Weights of a small mixture-of-experts language model, trained from scratch on English Wikipedia: 6 picks a token.
Below are experts of layer 10 (counted from 0) of a mixture-of-experts language model. Rows are named router (the router's row for the expert) and show model dimensions 384-511. Each number is 128 + 24 x the weight over its row's rms, rounded and kept within 0 to 255. Numbers have three digits each.
After each expert's rows: "gets" lists some tokens that make up at least twice as much of what it gets as of all text. This comes from a sample of Wikipedia text that the model never trained on. Tokens count by the router's weight.

# expert 2
router:139162137102118138141139091133129134140139104173157117168135100151153137122153126063150131183148104137089108100095127122142142203130119121136119097135085142096134107122115087126159157109141175104123148114143151136106131132129146149141117127135104088120170093145114119130125102099113105127118118132160125091127119169098142151128106149120137137080139106132131131082121161133115134063119
gets: " and", " March", " October", " January", " September", " November"

# expert 4
router:165160151081130104151104166122124132141131129090136141143132098126107094142175139081134119117099117134112122135139085101080132120139137140118078125159114124126129117147156129137126148094137143144141137114140114130133138102129068088127126142137133121154142202168151099143162161120139135123157186096148125090096114174159098133104112111119106124166136119120116113110082161132102171118094
gets: ".", ").", "\".", ".\"", " .", "–"

# expert 41
router:094144137133136103101122158149125107174141115070142117151136097152135144154137153140134120144096105122070134125099113109118104133117123070127118129147129082087093132150137131120127102114158157133115103084092164087115128077126110134092133126117114106124125156134123157117083171180164124123129086128135109151110085131170115119133167155139137143121123105151087087137105118134110091140137
gets: "1", "9", "b", "2", "0", "7"

# expert 3
router:142142078121140147139126134106152130154109144158138089109142162132156068140146133114109154083117113107152148173105121135127165112117105145153115091101146069135159153115131120142153142107148092151106136122112068155143128107127127085118153134118103142168133117123114124120122084123137154109142114167098155147129128128139117122141116134133139119118109166110171118168130135108108116120146
gets: "-", " and", "/", " was", " is", "."

# expert 21
router:152152131105128140128126123115144120121117116100096133141090129155133147138074138110098076113135134122103157160118134121088130121134145154119120140144128156163151107164187108164130148122167100126099139171094134171091145163104151150128159157122181150103149144126162146132132131121153113133133134121136102094090111128100080148081122152128156131165121119119122146077134145092134144137096
gets: " the", " The", "The", " with", " its", "s"

# expert 27
router:086114107169157178126082098125098134160137099126123137159114130113149102159132147147133140110084152117118138098152133134143145132140117097118137092083130168133176145140112128139121137164143083122121158114125135114140150140104132124131116143089126079117117155125105144125111114141078147115115167128120112139155148126137123106110148101084136072114069123157140131142077156149161110123111
gets: "\n", " the", " W", " L", "===", " ·"

# expert 48
router:115145163167126156140139144146145148157122104119119168134152154158110135148088101164148120123143149097076139144100152141141187121086127129102114104088152146147116146094133154146141087145190114102107172177140134093122125130122112158146143102117130163121124096103148146137151138093138140123142107066125133151128153100144120112105142114124128134114134131072149109167127124093122130155175
gets: "0", "5", "4", "3", "6", "8"

# expert 38
router:109127121119169099155162122118156115121109112141101118110133089111094119110138107107100159125145132126112149161111053123145105170131154135124175104116154140128149160137127150132075102106074131140123118145108135153124131145116116154111146167143110101104130182150089125156134117115114078145136122171183145155083148088144120112095165091106159131132113128087129103127174121172093194108108
gets: " his", " her", " de", " a", "s", " had"

# expert 60
router:080126092071142127118135120121121127141125121115151117145128138155121130133121155076136137157163140095130136158107112133134109128129158088123128128156147106113141136110103151090085126143141184143119141086126113102142133130123122141088133111141135087129123124146088162127100154123097116127145121095127137161135142112134070149136150113073154085106070147177107153124141139126152113073116
gets: "9", "3", "8", " %", "4", " N"

# expert 57
router:094121118169070123140133157135163105120139164145126098155150137135085125143110099099128108119109128121127144136100077139106127143101079178130134111099122101172098113123137122127119138114155143130103117100118144139163133129144113131152113134134143130133169093103163102097180155080155136128092137081172117114115151088131146145152132117170145137128157145148166073140125128131124137120129
gets: " in", " of", "0", " American", "5", "6"

# expert 61
router:102124150123125154159131122150088092090126104122179118188110083149110173095141104142121181110156132101102132105133178133147116142139108123097125106119145117154114089112139151108134158119112094140104104111059147160118142154155165113132118147102092167130117160131127110169112105134139168134118152118088079149101138132120121148085137155092114119130137124126092149118143131161128118141115
gets: " |", " a", "|", " In", "In", " As"

# expert 52
router:097139098087155175182125117163120130094141084151115179147126186142167160123139133134135104102102069130143097151166121157108137122159176120136138161081096150105166150140146117106129120120138102130125173126131128154141146102150176135080131124166100114137131140124132154150115086137106076110118118157157139099142139115127098111106178137113107082084123131143110159090114114114112122147133
gets: " this", " This", " |", " these", " such", "5"

# expert 14
router:157171129141129091122126161109109159089095107122086129156165117104076117119133112186105124105119160095152127123108158130107163118083157102123140123133153102168126135110112140153158122133123137136123127175132106125115101100095124105134117134153125132118174119124114076104076130113187149103101140141136113143106130108095093164171179158131145139166112120090134115109147156138126148109123
gets: "2", "9", "1", "0", "8", " w"

# expert 9
router:103114132118134125140154090121098127129139105090129125137173089126118160165128134132159121163084119182155149134148157103149183130167138102126150084118162125127142156135058126133131145118164118103148102109139112130179148142112112125097076112097150162115127100134149149137116165155135135115132117081130133100141145172115107139110145132117074080123125127149151162192126145128114073098111
gets: " ", "-", "8", "6", "–", "2"

# expert 49
router:126127140116115117132091149137153151095137110111103148145143132134152118073122121125092151088119095127133122124172099113110099118102125113140100152106093150122163138151128120153078136140097100121162133080141105076121115088150032124097130164107152129149148141134141138109118126115138124139139133154097096147125144141114090173138142136140076105172089141172126130122106117084108148152086
gets: "4", "3", "5", "7", "6", ")"

# expert 22
router:127096107150132155148105144154097102159115156114110067126112110132095148142156149136137122142149116146144169157082100148105127077143140130154127119104133104135150115088155151136141125122126170104120107147168161143120169150115135130104138100130133144166118144146162109091106126158151132113126104117153105128118177165121123131113123126133110082130129125097114128187127130114130081117149
gets: "th", " first", "st", "nd", "rd", " second"

# expert 36
router:129142150139137094149144175139118112115132100148138124129108118154117102145125138138106119154132178150115152124105115177110147157122117151109110135132128168072173159104092107163158133140113128118091180100112115191077118120145155124157122143135149114156097085154149152101171083139122134120117128098127110125141153137141105117114118119127129169106156133119138141079139113131128078106139
gets: " \"", "\n", " a", " '", " an", " “"

# expert 16
router:113142175138130164158121098096099094149128135120141134149121150116131136153103119079108144134114153137068129071148113166088150141099122135097114136106146123130143106108152107128133160124169158110101124126126126101153123143081126162164120119174134123067163096113133129159130119086140088152121141070136131138142111096150120138139132182146135087111137139158158097174108116108102141123105
gets: ",", " the", " and", " to", "S", " or"

# expert 0
router:135116120144129098122112158140127087163093103166107137117129105143127152177118133151179152135165119132119050153113078127133079141143126105118135137113154115099099100108120127153078128115092089142099114156109165138091102132116135170135132176116134125127086152129113104152167130140110143108148136175163123140103094164131128132116123130088124159163127141091120143102179136141104118186094
gets: ".", " was", " as", ").", " and", " He"

# expert 43
router:141136140075117128165140118136110113113117117146108126124137146153104149104125120109134170105153117105118129170088183150125153112147155134146153114108097149198144093092135128137182143148166168135136112151105136167136162128112098139112107135139073153137168122109125165104113091101145131163115127129133106120163133158180098138074115153174107112113126119103111161128149142082115124142122
gets: " was", "==", "-", " a", " is", "|"

# expert 5
router:122152172094105142142120147150153151131145167138114149126098092128147098107084117138084171126139097130145130134149165101106156151113147087098133099135089137109160144107115125122151138144127102119131152177126151165121141130133145137143118127151155123184133103108121148117132087133173127151110090112139119154163127115123081142099125108155106133168171122112117162111103100123163105131153
gets: " that", " which", ",", " not", " who", " would"

# expert 8
router:150128159165101093138121124115129108123100150107123137151138117131087159098153131117133141131112151106158127161147188130185170132150114118112144130131150107122137147144147180118111150127165192115116118115120128114144155139123084168131089103093172120156176150105149109130112144111115150137085103091106128130097126091095135126144105177147134120159141153073161138146132156150108119096166
gets: " ", "–", " $", "/", " −", "_{"

# expert 62
router:128180129143105156097138158134119119142133148148161150146111156146106125170119161168134129114149109150124101149099114100088096166170157123125148115147119154091120111148163100129087121094100139141146084143153140103143138132096146130122146133137123112146098116165097142162139130112134110133167173128125143154149099190137131107164145150098126131117117136119162114158156153125097104122087
gets: " |", ",", " (", "|", " in", ";"

# expert 40
router:128114121162120132140126130127110110176120122117164147121116122153163090160114109126145123132121111115142147110186142159124115147121163136151135162129159128128152106105159123124148129089207096113118159146163134116143144142087120140131186104134135120128087183134132094127128120140114132134115134079087121114126129123138146144133158145144144085118103138162133161144105145129100134139125
gets: "|", " at", " a", " was", " is", " were"

# expert 29
router:146163110093133117104162149126141169132165118130128148136121127144106098116111125144145132120131140128111114147123171154137154121136129133097129133122117127134147145106118137108157162117139124140151126111154118140167135129144150144173110148138128141111087137130143094105121120139129120137112090140111146106129157162113105110143170111112137146109176153151149142072140117125111090143146
gets: " for", " the", " of", " to", " with", " after"

# expert 17
router:145168085112157104084150148116154079158123138146163139121119120157116114115171130138112120116121106103131124149122115058161119122152125183091148071173139097120093133137154145104107078095120129095151125143085159133096121108128113131147137134140151137134121139142133152143113122143144137101125122071134123112106130140161136147111131123128082166161143143124104113112143128151135159150118
gets: " by", " with", " for", " the", " of", " to"

# expert 51
router:166162155132154092120159129162122117119095104088150120138089165137143120135139082109113136172140153137078133110124139111086146110119145170135113122079133084137118161080138104142126132109180113139141173122143167116101090139147127140153163111146144168077122131135106133109110114145117176083152091114118124117145132090155109095138159088099152109152106130122166108147133136082086115116164
gets: "'", "0", "2", "5", "4", "6"

# expert 58
router:140155154134112082136109080133106132104135137156156111167144077151098129107055119138127113129187092134151125151150133125138108100118132128137136136092160124116143123090117097070153170122090108158116117152128136175098119131100105112164155164138122124120120095095095128099170134093155119155137150163134123105132133155111124105132107140125068106170147099172145152154153147126150117121092
gets: " in", " of", " on", " to", " from", " In"

# expert 34
router:098119100134135127151124095130171116132130146140112124123131142125104154147118131135164138137118121132119128103112130136132142149120173161142132086149122096153131139139122146140098174131163104126141122127158139116138157127142163149096148134085158129137135121157145180146170120103118159115127122125150120156134067110072171157133136088135107108107123151165174156157107121043140112175088
gets: ":", "-", ")", "|", "=", " /"

# expert 55
router:147173135138121145099098157104128132125140131171096113155104121123124128127103121141069132106134078132185120161097070115124133161108107156080139119128126150159109108156093123129130120152130113155119108109114129119148124120129144120144111150145115122153125106088151149138145118105150147090113134112124142113130158118109090123131109162165146199139184172127119140080130127152143140130144
gets: " of", " States", " to", " a", " same", " in"

# expert 30
router:103127148113095129124132151125148109141162158170167100112083093121109093112130146155101119107132135084133131110165165166131127117124140117124144114091113141137116130099132107168166129149162109155171107215115176190120097147068143088139149179118116087161164123106103129090161140121137203149115171186134141107133153129125092172135123124132160121158136141153109153111136130127115088106114
gets: " the", " as", " out", " of", " up", " with"

# expert 53
router:139119123110132143121117085120173138137150120115166111113124101117158144130160148091163095169084116121129140111111136159101146122147130139116174098120180117139157118112100140147130138129144129144142122134132160114128098159136133077137103093180179120120144133099133135098133151127132110106154121133158136100146139157153161102160132114128145076142160150146117092185111128157124125109147
gets: " |", "|", ";", " /", "%", " ft"

# expert 1
router:087140106152130137116134106120112119172119099082142132147078172105150107076156157121094159119104176098087147109113161124132115094130118141154149150121103150133145102100173133109094161137146192139103098137118118122154121093114150150139129091180140112130109111181119109099116176105119101123159112097152122114168128143127146128112146167141104110084115149180093108106116136125111125092121
gets: " United", " New", "i", "2", " South", " North"

# expert 7
router:159070112142149140127120131141124083165064077088111151127152126159148180161120124119178104140148132134155108143125100120138083126132149100113132116111154119104077128083119111144090151115095121120106102128139159114105102143138158158137174150102134144115083149159173109142134156128128154104165141140137128141112106181162149115123126115089133157095133146087130133137139138134151114132133
gets: "9", " as", " and", "),", " United", " He"

# expert 54
router:153091148084166119123171116089120170160139142125108144113186139131156150114141144118195113126152170136144097144136157120148104097117168101119132120124122097155120143154110114147141084140092102128156122146118103110135156154088154097133141109133117134162117113129140128151089067136122122112120142144079109155170116163145097138171171118111139113164179125144122137111112135139076112124098
gets: " (", "0", "2", "9", " In", "("

# expert 44
router:134126118161132135137118130111120121147146141084130164119112119144158127104152168137088164123130141126135105110130122120138117130123124082128093133125123155112107117103150152126144112160065109105146165108130070108160151126120164112141109141146124147115117151150134148116125130117078119137139145103157124136154134134127129099086112152100106128153131129119126098160138145196131142128141
gets: "1", " P", " K", " St", " G", "ap"

# expert 24
router:111135137135129110129130164133133124119115098147146124136110113144170126120156125149133153143139105110140091054105114093158113120157147132114149132158126134108082109136151125088089104117076138161139117090108130102151134134137128088082102157096138123174121094135123146124120126122129138132147129158161101156143159134127148132113131125121119115160137141127114112171134127117121144125113
gets: "\n", "==", " ==", "===", " ===", " E"

# expert 50
router:104163133133100140131112135172152124102096101109109108102149144123124151128124163166091127120139138141098112169113116096071061101141157087101112131115114120145113146121128132113125136129134151135119162118152132114129160134093125126098159160127136102123118155155129150144175142111111105108133106168081126109150083150135113103131124118133131116093143124108085145091177075127113127137121
gets: ",", ")", " (", " College", " II", "7"

# expert 63
router:133121132135125134103097079100129113103115109158121081131095143093171105116102166126098113133089119129123166049132153154147108154129134156167124110159078148163113126121158111131105127108141102110119123138121109117145106114094111139115130168130162087151114101138164149143105134130095139122113127180134077152142145152121158107143121158143120121117116124150093152117086124108104135183138
gets: " |", ";", "|", ");", " from", " •"